{
  "d_model": 320,
  "n_experts": 64,
  "experts_per_token": 6,
  "moe_layers": [0, 1, 2, 3, 4, 5, 6, 7],
  "groups_per_token": 2,
  "vocab_size": 8192,
  "beta1": 0.95,
  "doc_mask": true
}
Below are experts of layer 4 (counted from 0) of a mixture-of-experts language model. Rows are named router (the router's row for the expert), gate (a neuron's input weights, with its number), up (a neuron's input weights, with its number) and show model dimensions 80-159. Each number is 128 + 24 x the weight over its row's rms, rounded and kept within 0 to 255. Numbers have three digits each.
After each expert's rows: "gets" lists some tokens that make up at least twice as much of what it gets as of all text. This comes from a sample of Wikipedia text that the model never trained on. Tokens count by the router's weight.

# expert 20
router:105129155143161136096121114121138139116113131135186155139126132095107118130126099127144120151102130129159125132145118144124159116101105141104129145175143138132123120121100107092127139128099148143123129147161100104176137190117122115095138153
gate0:166148132145119115117123121135097135170127113104123125136137118116106113118179140147175155155150099117064100122108104133100137155111135152137115079127126136075156127128083147137085148128123142148152131095111146157179126128122125131140191089
up0:121132108172147110067085172105130106134121090114142119149156131130114101121128108127183121125127106126092096124082109192149159096124135099148109136124150108136130171107104152109112109142150146079154114141172106099077130073101110194136150145
gate1:103182105133133157122124137069107129144099122119119124135101154127153103134160143137148139100163125107114095121110137138149130143135142107094141132140150083142109112133126116127145119111128150174098126121190132125154144105135129103115119105
up1:136101154108133104123114120127108120157093137095136159144109143101101114121102126147128067124088140144147109157108090129145127141140088094137096119124117092148098144137131143096138120115116122123082164127132123107181108156141142156125098121
gate2:131151095151175142148158099153057112109139111109158147134129139115099098112064136128132133125133130116146122147112153108091133145125158183133113121114129146146151123090157127124119142174139081134101128141142113117127118117108112110148164131
up2:127093115113170148140138145100128086114102109116136187099124065153149116137153160168163096129124114090155101143169119102180111129144138130140121109123139084136137109164173163131142124115162129136126146128145123132103112118152091142152102102
gate3:121139137117111135176126130163119152126106109083109126103151151104136142133143108122144100135138131127111148129146106134117108133157080140109156153158150147123152095143161096096133137110160128110107132096104102175145145199099127117131125100
up3:134127173139128192138146085123131123126111105129099134120133122135132131109077124099174110108092152114111193153118102082131119104090128129120157122122107175083150135108135119165142138118106130112106169152141145155164135140137165135108092140
gate4:114122156106130107147073084135150140138123132124111128143133118129126128158156133066099158147127139165104095119103146148066144152094119124165124109116092105126147116110128141135102115132110145154120159113166163132115142095111107133093120131
up4:134124144093143089152140126136133117110143147105150152070095124171130145119101143118121131151128083129164118131093127111134162126147146095130093151136116101120092127137136142112153137107102115133163139129142104158130130143091153091116137103
gate5:127158111149143130089130161107145118178118119092122169168192161121107129155140168118120150152135103157136132077097110093117108142122167113128098121157119146102103159108142135145115108106135124058136140103121117145112162090094164135099146098
up5:137133136135120139142102153103126119128136129140117158189094165151117139126170149162132135128107125146070144140105121130138134092143169133099095099176166131142123148087132143133142095126132153108120142106140101125128151085101109099070109097
gets: "al", "ic", "ent", "ant", "ary", "ar"

# expert 51
router:128126175117097105141146107101132157129151126155147135097142145116096116084132104145127107106097134101137129129168080157106138102089122138094162120099130089126126090119102156125138076142098095137168112123147096083128129166168127104126167151
gate0:119105125106131132117087157171124110148112080167115119147148155100175145161153136118099156074099146138138107144071117155108117107166124100139132136090165093134098146115138101121134107141147113157164117130139126156127098138134119147150095145
up0:133155164149129101092120162099110108154115156103101104159125085149134077153128143116143093088135116139109152125106142105105111111083137127137145117067079131147116177095116102117124122123165104117161107161135146111139102119136100137100131128
gate1:140113154100086140130131152102154149137128165142089077143115116143092109119103137181141129140118109097112129153155123113093078090123082131151133132132137109142111119139139135130121103107110101141137119082163155139118161131126149107120128122
up1:186119097124127103155110112129155129157120128138157140101091109169160108126196140106119107118134096145130132095121096088134132153144109126125104143136109146138123174099119149166118138120159153100086139145164059120119110170143150116164102113
gate2:133111126156158119092156172124134156103097122122148133128100129161124118097118134088122135130154163117153093090099114123128127181138138133124124152129138138087123135162108083157120109164160113135131121135141139115151116139124169088099120099
up2:122140131123120079119131135095135152149149113176094107125151106137133156134111115104090125111149116134130103142104087124099100137097124159105090084089161158126146108070150109129105141134142119151110080129112117115185129094150149162148140105
gate3:126117104126143098139106132136150180107123074119130140107087096119129084141123118157126069092181135168106064154109134101136131171140140106155113096131101109117153136131143097146119164065128129141116140129128092135160108118144157131164152164
up3:158172076132133097112128111101173118138144042115191104088132119122137106103146143148143092167149126130088144143113125123113160095113124120120151095105104074137145103135131136121141132156112133167117131121143112134099119119136115188151108154
gate4:101099117135115128157130143162113139134111139159116130101143125141108123155164134122153130134107136097122104105141129101089120096161140141109144119157089099138116107149140104130125105129175136112140136128141114105175110087151158164130181144
up4:139128122145114187097121159140116153099148106095107155133120121116116092174164101132153103107126157150142163133140144118180129142114154135144116121173119114119119157131137084116126137112107090131146138063131159089094094147139103106158139120
gate5:130167146112106135126092123123148136129161149123132153122159123153130096147116145102125125148118156146159145165137136110139109132125131171119102132091119133142118148124125161140066135112138158124079110169111087159121149138126079111120110125
up5:135146147098131118162120119099116127150088171137089123099140179148125139150163111106131130161088165132149100117123137102143114142106128146119127119111116146129128143142150134119125133103120106099109128090142156131091162084158074126125098143
gets: "y", "on", "s", "as", "or", "in"

# expert 36
router:121103116084130089106146139111139138098118131139110091113161133185174105169117139128104151139132091144165094108169143146138153136160153124116166122102144138096097116097165094190129115119118125108122078093127104131133125140130138090161119118
gate0:083139121142113133120129139135140098054119126098112157101126122146110100133108108157128145125159147132124126115136102102106114135123102131139165127126139129143125163133105124144154101185112121121126096124104144123154125110121149140122133113
up0:149149139135134153143155107166125162210140128125160158188097103158127153143129152137158135108138099142085104179146148140100108089108102113098126130143094101136103101102117172120128140077123143108125147153095105107138126159087139127144138110
gate1:092124159135120143128136143149132128122149138085127106112121145101137129119160098110119122109123135107161109169137094136140102089102153109166133158147089147155107170105135120156137143106117149123129138119149102134131112165138116148092145150
up1:127092106106135131122162127140127126125118114139140098055120148152158147118187134130127139141164153108164114103097079137120154132122142120104106097164130126143112119119149144119170142147119093142086115115142094103104090122142115142150093156
gate2:109118098127106108079126109087101166142102134110114121191105103155093098108115139105146128135148119091114116100148073135111150162089153115095115132111145160126140109090097119115115133094111133141112116150137138109130139132143144104124135126
up2:078137121118158114137139159141111120147098117155129118144139137176161179122117140091168116114149094117110163132127143125109099110123120146139103148147128141112174069166146124128123113108123100137087110137129150102123106096103131130140086106
gate3:146143155109132147161138093137092149087175146163132135099121143104153136130115079077148134078179160142140125150116121131096126122102145125151110136146131158156116157110076140082116145087140151112134142131153120094152111093147147118126173134
up3:115083140126113140142134149142079169148113200174108117091167135185157125142106113164142133142136123114156111093135140098112110147126114095146152137130080171108095138130111099120095147110129093141080134118111121137094136116085132122111157089
gate4:099102105149119137115149187103127145080126124148134138159111161120128142124149142142108127088130119128101123164140128159089127104132105132138187117139120138131108151111102122075114143087134120092114142122091120193151148121156110126113164135
up4:139100121115155159122146114108122118113116182135093118115147158129141141154135116182127135119137137126128058140146132140094126129122119118138130170123131132095103146126138130127134152107162129122106189156114155171132136138152164123108120087
gate5:165100155133114145125126092122127138137100157137172142132114154114127126161169097125148171175135153148121080149135159159098118099121098138152128150139093130126095148137094147140105159088106113116132146157115098164155118109115099177146105140
up5:095121135114109116129127151069126139146153119126154159130135118123135146161137097149097153072101117161137126086109130130122135155120155107107118185158126146125136079118111125078122168125089185113099145116125101153160128124106119129143139137
gets: ".", "s.", "\"", ")", ").", "es."

# expert 45
router:106077137136152112139138116107115168160115138109162174123091127119123090150152110108089103114133085172080093119111123159152097141157123104143121131145099148126130165122075165101100136100074146127112139103122129120103133181155128134145142115
gate0:098082090142150114142116113093157122133138127177141119115105149126099101157150104133153115110121146152130156126131148094103133102125125152132160129124095136103136094107115109109111120157120197158138136129130081083157145111118129112086122137
up0:157150123093147184091124173148134141099099085089115172101172092120093130122155121094099125113103143126129117153110045134140155115135159117077157103147166172136161139155163131107138139146113140116137069122106154118149122167135148135169165144
gate1:150120100123149124142104134102086149136132119109128122122076089156113105127117110121110114182091162132117147115112145101087084136102107146100150080143149182157177112111110135111117154138134141158154107129090125162114087121119135138180126153
up1:088129120117131159141089161117108126129110130108133128140123122107129110155103120103101065147075109179152171115129106082111110112112087090127120098139114108129179096133107125094146139106111087128154158108149129122115086122091147155099117132
gate2:147116144161100154120159153146154159111149135112104117139144179125175114105146161136165131120152122139107137157124113112123101172099132099121143146150108107108132121162115174118122143104117138143147076142139198127150125142130098146104129134
up2:147119149132166165139120085142115139166158178123126137128146122139142137163102082142090127155147133141133152137093107093116125136132105132175145158151097132104124134140162113150111140130152107080097126100105106180167169112089143159161105124
gate3:143168150114140121128135154095142105079126102135161148136145127163135133088115162128140117167074119117125122134192130082122122139074137119117150127085119095095108098125122111130115113117132158085126115156128119122141136157099139160102137104
up3:166143158116136131130099094152128167112129130171188151115169163083129083081111174147151130190104137146107103121126136096122135131107138126120146139122139137133120148117116133144127168129108151137098115126115131119134136132123173138122134100
gate4:182138122160089110145108146120065160135107132155123184108155114124162149113090143113122106140072137151169133096122138169124113112094079102095153144122126145103110103128101144170117133136131122155118129108145158116157168096128053119137151111
up4:161135158146101122138134130166119132166144167152162128073089148122108131128148134145158170141090142121120089149135119116124163082140138121172134140089097102098096144124155145124139127097155174137167112135140155135154145117167133104159146136
gate5:151103100100054111153080131083137119120135136132170143116102136180119146120076121187107130123145117111108129144145149147116179137097135106133133113095123151130150137134105114160118151093117152136136120135148160153123098118157139112091129139
up5:123119133116115150117174133118143152155100141127146142108124149145113165150153128118159118136122144113123148120135122109135147154127147097123156124152138101137100084124188116157121138129136119130116149110143116103102176118115133133145137139
gets: "ing", "ed", "s", "es", "ating", "ers"

# expert 6
router:141125086118103105161140118148136133115119119120110102133161119156146126148109145095100116136113168102194125066122142150114123145157138111123124103126127137111099152150149122178170087177148143126147063116118156111130113111169158134125146125
gate0:105132122105121126132154185117111146161152176109128102141136130167120114128155132088125111148120115129151142099105119129122086105163142150126088099123147073104161113157145167134110123088113115155140152135160113086139098088114098124109152143
up0:139136094145161103127133130106146125096139171096137155118145098117158171112101156096141122146132139160162135101143122091171140153151153142144142143132084134125134126119119138112139117156157131144156169102079127148090104131157138136152093104
gate1:162117148122086146119111145132098094089157088141177106119119148174080108101125129092145166093126129103073119151130138160113154115167143113119137140118130142152116110109147097152111165096091143159124080109113121126132106168156100121160130172
up1:113157183122124114118121123134115122135130110158092117143106121164096122129128155086145141143127152115088123113105159137108128125125119118127134110171090148141127096128127113163143136107121145159147114147101157130112107145106107149136146134
gate2:119117148102164121150095128140139117130146166088161116167166130109160114103113125129114086148131162129123098120098147119176122150084118090150095137146135146120145091122119110128113114109098096165117131130131142095135146145078095109093073109
up2:157095111127125133127123133115111117154151137147108132164132111107120123171133119096148135183139111115106151105147149131106117111059159167108115092111101121116091142135161126142139108106152102131138131119098126120150184130117179180165118119
gate3:120087159155128147101121152132135147132117073142126118177157147127115102155176150125106097141124114096121153184148159123116102094131161136106125100179133139115180121150128126104110156093116168119111089121102160108137137142103146110120104138
up3:097126114136116110151157124109130108149113117149116110111171128133161127131146130134100138151136119129156136080090126184129115135115124105184110116115113162136142108089147133138120126165155083147140123123136144133119120140138153182155111144
gate4:111111136118131111108156162115085075125128175150118125147152131143132111091167126145119124094180132107119122128132154131115122127130112094139098133118113137135124153148115150114142129136123178110110136154172134120176092133144133117151191145
up4:136151105147166159127168106148129159129136141135122149120094136157148129144106134168123119130136132159111142136160117079158137110105093162192135139161148136111149145135112129107124099114107129169103146126084094080128118136167101094099089125
gate5:139138114110123130150185107122136134173120166131175172110105093129173125137149122160105140126092105139112118142090140163130150111100173149124123120122083130128102113140131141126128099131115106121120164139174141123076143122136145149116142117
up5:149119109172148123139124152147128155133141101140134110085122151126122131136107151142122123177086130122148130149134104138140136161147144110103145127119122124142136124106133130140138133138094131131096141104160132139122141148171135179140107107
gets: " |", "a", "son", " 1", " R", " 3"

# expert 43
router:146097159154131140166132116109131136132114110121184179120114110127143105133134131113121138093107115129103083152114117167137126142157128147115132139123111164126117160144131138185117147119068128147099152147118146128101138154119138125114102139
gate0:152102107151110128136116146096083118156131118154120134129126135101147130092150131122120108089106069182112110107148109141140191099104149090119145152167103140142169149148115108127136093143080121106084152101140124120126160159128140095147141152
up0:126143158105108114138115102106154141120161147114152083153131130122142142146104141114162155134145134095154144106156179121115105144134122122158107128106159121105104057107112100136098139163115153148131109161123084132123119155126134124100103127
gate1:126101099164119128113124124075117104144138112131135101132129137109184171155128097135118168113123105085136119150089123121096109112083134132146124115189076112099108148094130125152121121105092103095138147160101150160142152116121107107113161116
up1:128130102108133108147080118151126092175179103144080148151122069149134129174188145099124078097159152114129116145136135123168127113143184136181091142137137137119136132105159102104134148151141139129151113102104082126092135153168160123131106122
gate2:098144167112142120150078131128167084172136108186141112094117111080163081127098142121147111129127167125146116133117173116144126103131092122159121146144146135118137111155167189133119158120104090120116135130089152123098147099125109147093078148
up2:099098103121158076125109146145147150127128109156120152179144128165163074122125115102126156164138106101099145163119167160130136139126139123141107147144141130086140154138128165124077098105118118144168129097148163114119120138161112125165120136
gate3:151102130106111154159060141120146097168137117097144094111141109120126107143159164157162122096141154086136115152134137163109124163122164140114135181110122096114138102138125140120153169097158095123125112148148095177114130155084161151131166147
up3:147123088115085110145134136143155087140176155130124128088146143156119163122161089134124154146124121105139176155096087087165145128123127136115131128104132122134097141139128135126124124121149134067137143131127098103099081142136104106101113123
gate4:137129119153122123149127105111133133113108115105175145162117137112124136110124142120107127125167129139081111112102094092147092131137102174157126116121118087167138118163153123139141124091130124134144141116128157157105121118121146171114162154
up4:172134152123125128130107146142115118143140104131136137117117123123109084112152162109162112117162108102128114143118134092126113118166121082153181102113143157131089133130113090168116142099136145098112181091148142153160108133104143129141122116
gate5:113079145154108125129068158126164118082123068131149114149136149112100141097164150140124129135127145123120116112094162140146117112129112158114085136138183146110128131120152098112063147143140142128159152125155104109123075140149150110152132134
up5:153127190092106147112142125138165156115129146132101128111089159111081104110086154103156138144118145129171152131171145113134121156092186097107131112161141168103154134124140124119098141128183111151134146116127138139161098147159103078095152132
gets: ")", "s", "\"", " there", "'", "ers"

# expert 3
router:151104074141137144130125134148144141102144134144096100105127140166163136157106089146123141176137171116166127085113159125140124131171166152101151089113086092106103140111156115168161159136155135128128107111126148160122101094136165128142131128
gate0:118136153120118137117159109112085101102114136151120173145105128098107130145165139134121085118087147111093154154121090158085122097101108088118145126143115117144106129111095179100095146120122129078118144140128147124095120140127109121119103153
up0:110111132140135122117112087128108129138100133107081113104126180134106156159121113158144105123106161160157100121129135137138075148180149127195143135115147099123102146104131122089158155138134170117138121132094146132135102134073141091089100132
gate1:184126117122151148118097125137149145110102147095143119148101082165153109104095107132191105138114143129087149112118145142138114124149115137161082116100144124117107146123103109123111136137117137174143123100147138156093110147134087091157171099
up1:140140107119135153162122121101110121084131121090116122153112097141143153126130112103170144112134148066110149130135097166156126124151123106148094115139144112140081121105140107130123137148151124166166127118122118125112113106102115140093152116
gate2:123158117200138115148125097142106116168127166135180162119098155116169130151107131103100112155128144128137109116129123104116149155150131138120157114128131141142122091130113127120104133108119127116126126143167166114123163154129128129152110142
up2:127155125126152176120122122091120080112106108143087150143137136095141096159103127139102110101116111138154158132066134170157144110142049118123147150105092163129139167109123160110097102128119100100088110136130064119125097121148153152128130138
gate3:129113182097102096140153131120142108114152152135121146115117087118104138122110094092105158104157150120131143209120113120124128160099112126099104152155104117145149143125116152072122127072137125132144159077154088146135117157118095127183128108
up3:125118129143143104068125110097103154144128137081146135135119138150137114147191140122165134161115122066099137040141140115137129129116161171171127072136105169131139137141120147151108115146148143114124092098106132139116122098134092109133126121
gate4:159108126113181096162083124088152067087099115117135106097086114150128129116136130165127111095140148137131107091143126138138128163119111147168115130155124132157131168140129092113137126154124078181146123127111116123091099174161139081123107123
up4:148116139114108112118110121130112134171132159098142136125115135090099162156140105127163163123144127134119173122151098120089159132118130136168142149152089121117115158118165148134124100099132137153132156112104140135126134126122107128146086122
gate5:130106144154135165127117158133132146139126135143142126100114150114105132081108105142134160141151141130127099148096154118186119176149086134169119090097148126148145084126142162134141114131105094119097133151115134077128105093118152176099168165
up5:122127085158155125151116097127090101112105146140100127105120122110162117136147119170099097147110118122139114132132104114149114150135095091105129083120124117141091152117127095099121166122124155158105146171101141145116123127126143130094106105
gets: " |", " ", " 0", " 1", " 2", "\n "

# expert 5
router:089110106101127139121119125127130122135111103104089116131159109130152146136129187163107119124087109157164149133190108142119120103151129106143096134140110154143106178146159124111144140156161160087101139130179165125101126145104142071114116145
gate0:154110110123111124112160087145184148161118112166161146097087160158071153120132110138113102111108131105120077150115112116075083121116115141154145151115102133117126134143127137145107132097135107137113140116161159127128114142121126164143127113
up0:121100098144139126048112105117165154148121110153128137160091120104174129161096111124126077113117103095134128124159143107120122098135155138141154121118116120142084127110079134161146103105121141136098128131082107111165122114103135116101155125
gate1:129099152197133107090115138135136149183139106110161122101101126153100155120156150145115092105132119097114132130103117147162137123144085126159129146125108135142110110140100113137145177139111114129133103122093121073156113104094148161143103152
up1:107103120124103100119134100085159122138098070100134152112110072120171125132146143106133110087152118097160147157136107106110119169182158131139121108163139126136102139117164117159133117133140147158080137151096114163160121160105111110114157153
gate2:133163158087135151122128162122154147132136073117146137085093096116149114150128128147128134111173137140136168161073168114103125102155118146127136087134127123130145140159130144121124112132123137124150170113103162123144069115121146115111118146
up2:124095123133129107161131078114168134084131153149112111111134107114097123142109110100161133166123130107147101084121099109122109148100158111096138099175176071107107123130136133157123144111141137107168128109087118160141112113111154116117132128
gate3:145146145122122161131150142097157125130151152142154146148119075117103117181128104128107128100152141141138126121117110124151122095143089112107115134154105098157111126167142093131171118095116171107124098130074116118163127105170122115117145156
up3:158131124125119106085116146140093156122148103098128107129088127103137126111133113179144125121131127135132141189125156112075117146160171169154127119115091145143150125072137129147116111144135145144097116101142151113120125122066142124146125158
gate4:108118107130138133091109108132102094122089187111108108108108111132119122116125140171146155135166119125168095169167141165153148191159087113132114096129097099129155155095146097098122152132157141150101159138156141121122146160111085105126105151
up4:134113141111104167099105142168158163158139151172122133086131142109128132124143115095121101129153182115132169122154114153134095078095143162106186162092094123111163122151105124132139143143134152131121168121126149112179121113104137113132126174
gate5:142141113141153116148116111147105159070113105111158115134122112114098074127156150140090094176120117115120122135099140124136113108139109109100151166198112136136126150140168149118093156123112148133173137118109133115189134145136107109115101148
up5:148120131129111143121105125111148160131116133092141119173140118145105123125100130114120032119120112139125152147121125155107164147127095146129131120123142133117110140145121153086123132089118162091151115164127125184090115125095128126111134105
gets: " |", ";", "|", "-", ":", " Website:"

# expert 25
router:147158173107137140153147132128124128147214156100162125135102115114115133097127104131133108128147141117128107114177122097127153128106152129122137099147141096137084118118089112108158118115066116132152142132140074124125157187108094145142104155
gate0:129121161141142110152141110124147133129114127164125096126122167084138127128153121137113132132133094133121120092127096123165134119107169134082132077178122067168131117100134144152083131098127113130148135147165147097138114151144106148141151189
up0:147160111103108095147158158123136123136105134151186110094164088108126141121133179120110156106120166182136126157112137133156144136093134113096138142130143117174113119112160142143114125152127116112118105119124182165108148166088136174146097120
gate1:158123145127146125138136116145109140158093137163133134153167137147112131096114171168121130143110127150133106132178098126114148134104095136144129119113149146098144144137087119143127146104113167111137154135118125139138148098084134095113110115
up1:137151147129114145133156112123150165139109126138111136169128167123149139132148147163140134181109098170172144174142138134136079184126136087136109098123127157115134116118148075103156132071119108111097135127115088140139156152112109099132117105
gate2:081158121106118135114130121116099134155103136123135079168089144108131153116127182110124112156124142132129105095131139118101135182096141168120113135097121121156137161156099129142078156153113131145138161153116186168114150135134104157109142141
up2:067124091089134078118118092153163112135097113106116084133169134138113159147114161191153123137088158146115147116138121164091155113086133111128143169118130100147124161107091152152091093143151094134146164078084120132154158139119130141104135090
gate3:103109174146095100093150142135123090165116098118105118134137166110108130137146092102113138167176151147116115103112071160172152111123134100143129114105148122144150156130121113171126090122148114120142132076144126098174159103152138101154148101
up3:116122133167118149153155143137135120159130104162082109177104106114108118180104106145114147128131147122164162088100131113159140125109097125134126130098113143145121160132136131166129093099139102132177130149129084117090157107081126147147148114
gate4:172173089123113136169145152149048100147114148156113110140113137104094141125123138131120142136112132116137106112122086129116106154143146137084145179140131128151108153126140123156119102128150143103085162160112127112105106114085116130159113087
up4:143112117135151173083127128161115168105140104141119129140126140158122160122145111086125150107065139093131135123125103154134161168165145170109155133110160129139136116079065063121122125159152134133151102085120139098187125113150133092102152156
gate5:150097119140168142103085149121128143129115110133096124128097071160152095106126126118161126133085102074150145143108152140142125131149109139147127121133097094097129139137119098154139122116157189127089138159091139126157113126111128115176162130
up5:137158109176178163158121144108102100141085096105185148086128104138129117132122118118114157127149118170143127143124098140128094122130139103116144141123180135126138097125156125079084167149116162132133131151123116140099143137068099095133118149
gets: "p", "c", "f", "m", "b", "h"

# expert 9
router:101131077117110085135153143153132123111133086151129088093115107163154142160104162137137097137111123136158149110132095119144098110179143142147142085134077121152104155133162093168123149128169112103122123116114150143102092124119158062095128133
gate0:132101116150129172083148138178115125141147096098112136124096137118117131113157122164132137085114150121149152175165125171126103113117142129140096112126123080089165139108114133107121151106111157114130142146128148144150131149105176127124140140
up0:116135143128123141180136142158124098070130141146126114119119106119157128118089117128160110124122119117099145132095121108104122121131127162150133139129125119161104092131163187121159131119124093152110121121125110159142114128178106120158131146
gate1:154133109147175124146154079115157113115119136134093137146146104108166163160085137105163139131161146119152095122126128178140117111083126123120168127135163134155136123135103098118111159082153155142147147123112110098095111138121097117087102128
up1:100108139114097143117134140144106113145141142091124113149116129087151167147097093123149148113133118100099103139140134124101125160125102138143108166100130120101167170146110146120113140101120182117077172177120118106162143147092124142105126140
gate2:145153163109120084119119150154156152144158135076127129129118136072152140112133184103122127132151086125108159127140144109128110135106096129114113130129135141113173117177160134120125151128128093085126125156116126110099096109107167117148118123
up2:137132137140103124154136143129132119148113140158128130095148118126116114106136113153100147157106133139144095136082131126135137164093118157142146103103118124152150119102094110166137119076111133118084186080142131132119103112112144132099116111
gate3:142164154142125115126153149151140150155117143127171137128103135070099104127136127186156170088138137154106133153116126174092087135145120105117134123124136077128113117082106086095114201119137147160121141153138141122118135124103102156082116125
up3:156152117129163114123137160097117135137144144160136126163133131127121148154137140130146121079083136173121112131118108161118161115148116120111112169171109159103136151095122123129126158079129077087172140154115104144166119141140120113115123116
gate4:131172172130118131088195103095167118114132184110131149142115148134095102106142152131106166127155122124103099115161119144080103139097104155099112140155152137145163102103131146145140152143111124102086126154124130148162146157126122124118156134
up4:133110142118130109100097107173159139129148098115120137164110107131116139105149118122113108131103105175137125163097154165152093098115089152132132124141102138124121094144124122105156132136097146147145141128130106112119126125133093108103134160
gate5:166150108107115145112143157100109126044131182095102147133159108137121102115148081167105157120141120133077087120155135121116118142141155123095179138139133111124111142116120098108137107083099158131099131131147149133150137115128110150119123117
up5:090112157184106154109134135131148143165162103138167146122070117111129137115114152104102108132112115143157121165117136091174138126116086126132119135130145139136130105150149117103120120138097131104126107149128115109113154131115143104128115154
gets: " |", ";", " ", " 0", " –", " -"

# expert 44
router:128100075115112111167108131130136121105107123116096116161122080147150139162118169156113106164127122159159117117156142160103085127132159128114134136137118096134127131138128083138181156132148166096080101132079165171102105165082158088113125112
gate0:145146132153157143096135122127096132127144164116144151122086149178107131096149145127121126167107141100155097101157135135102137086105098102124122121116161101148126148131088149126124096135128105128129175084106120092144127134091087124110071138
up0:133136145156102115109189124132111092124143131151090123151137170159107149127102171127098153132095099133141082092137113136145134131132136115073103122132171142129128148148132194145103122153149085112129147110140114121170139104132121136087152122
gate1:128124124125132103134150119141124143150120153147120125136145105096066108111164123140180143122131139111122131124105122150102111165077137117152163104145123085160142148088093111149133125090125094092152120143074141135120127123116155133162145100
up1:117161123091101130071150152150179200100104115099146106153162124161139098139164124143150147149125081148154150145172146106130130100153105165107135162093163130126153108166150150139141167135130163127130091144127118120164146150126119105148116115
gate2:109131131157138101114164153120113174106120160170146138091122145121125146139162136143129162130109136140145121181150122105121113147133136123128105172123121107175126118110102148125127125122148157159161099145160118086174126127086131095148106131
up2:141146112135176108100151110118121155110095175131130126116163143139177161141168136155157135145109145144168116155151135122127125149137122131124136157175125106139093141148110156132144117118153145123168135117124134143154111132085136094144124160
gate3:138111128151137138149126140151157091092151122143085098176108147117118147140132116169127125107158136110142082189125136159111119140125183135106118116130115144154138117145093123125135112118131151216132133120098127131125131088117105167098119161
up3:123162132120106120155112146114083151185103101078120162103134136081117123117132129111104117140131126142128130096118093095142159099145096100167077174086158150134129110125137110143069111107129096055151097171132132137158108141140132147130125111
gate4:117130098142083161110136149077130183082140138125142111122111145103118142124142098148161137137116123112093130118128139120131139113109088163112187137106126078172116127140119107106096146115144112079136137120115129125131113150135125132126149137
up4:120156141138128134110112098173100135151184076120115132147148115185137140133134150135075121137108127097146119130129119088154136090126185071094149116136116103144096125119143116162153110119097129162156130150118124140131153133159125142147158111
gate5:118151126082128150205086065140090112125128167090121120095099138111174094093136106151119131127153107126168149084116169105141126146108133148131106116113153105090161103117149096124111128109129107131132161183138158169145120107135143115084128111
up5:092148122108138133077120138128099116091148079113142162137179140141125137148112117116107109138084149097165146104105128095156136154141148088133156098125135130131122134130127113090103123145118121130115125093173134106116117134106142139169155123
gets: " |", "\n", " ", " 0", " MPC", " /"

# expert 35
router:102090121148141114116129135084116132173104131108151170120081106128134091145120124119079103107155099140113093124104131149149115163175105093160126146156105174111148171149113173136106124133068129152127141106141141145090132163132126155157138141
gate0:147127094128122149138131177131130141124115150151083142130097108116102155132086080097125155101166147137154125153180127136120088172154117172126109129136102138134141181073120133105116122155146124134085144142136126167139174130139136116118112103
up0:162104067121141139161149084107173156102117139144165115110116143116174103140145112106135104113107179116169096193152153152139119103149153135147168191150109129121157127150084151098130128162138108130165096115161152125159094139109126109095104105
gate1:120135134160119125112164140118109099134157114118063137113112136079136177122108127121161141132196157176114165150145169123122128131101121066140133126136106122144144103137165125143142180130110107167168142119119138131104144172137103155137124113
up1:156153132152097147136099141118119147163144136093105130126118109122121135138090109130143180141116121143093137152160115137139114079127122134110146127065140105109125112097115164140110122141122131162084093056087119148118148107152142108109157138
gate2:118120141099144095136103152102122137157111131112151135140117120111145088143105157134132171116144085098101140118131162146109171124157133127121139124119115158149159146183109144153094153115157137162167155108136112116100092141092166171147152107
up2:136169123139068214141144172142098159134116146130130136098134157154138160085101129120118184137100131153120100143126136140163152149104106136149158076111099156089117130122147115132172124118107158109128150131098090158135181147124119117143155113
gate3:161132148083145107148073123156132103150145124124121082149148141149143097113123144095132123130154123140127074099099145115137123116115131120109135127096126105135081110133144109125096076070149097117100106154105124125111131092154125112135105120
up3:097095108134149135150085117113127131171123130141164140110138160100197080157088130137159127142117125089173119106115143112136121116124109105138121144117105123118095139123097141132070114091110126126120151127091124120125127094098128095084157103
gate4:121089118085095096129154119169113131124125145143123141113101155105147096148104156155113131134113143135082133100103153135128118118098115195118151141126123120128143150098171164091121129137160140097142127140073097159109090104105151138102125133
up4:118116142131129158114149138182103149130159169164128148130115127117118122117085094161082107120119140132151137133110125109121124171110183154134179112120128093115148144113124113132162166136119115104156123130051109151112105142140167123127110168
gate5:143146106119132156124113174089137113156094126114129132106123131171101091155151172108130133102144089100094101133093117137112112105115108138156149124167091117152089162128125157147119154103176108084126115144159134156080098120143128097132129111
up5:152142166096105126129124145113125145160142112084129170111122125144125118093093117129131151098131113110125083164115138101106143116101111165161110111116131100133105132121097139144115113109111150147072125120107085118139147159098135145121149115
gets: "ing", "ed", "s", "es", "ated", "ation"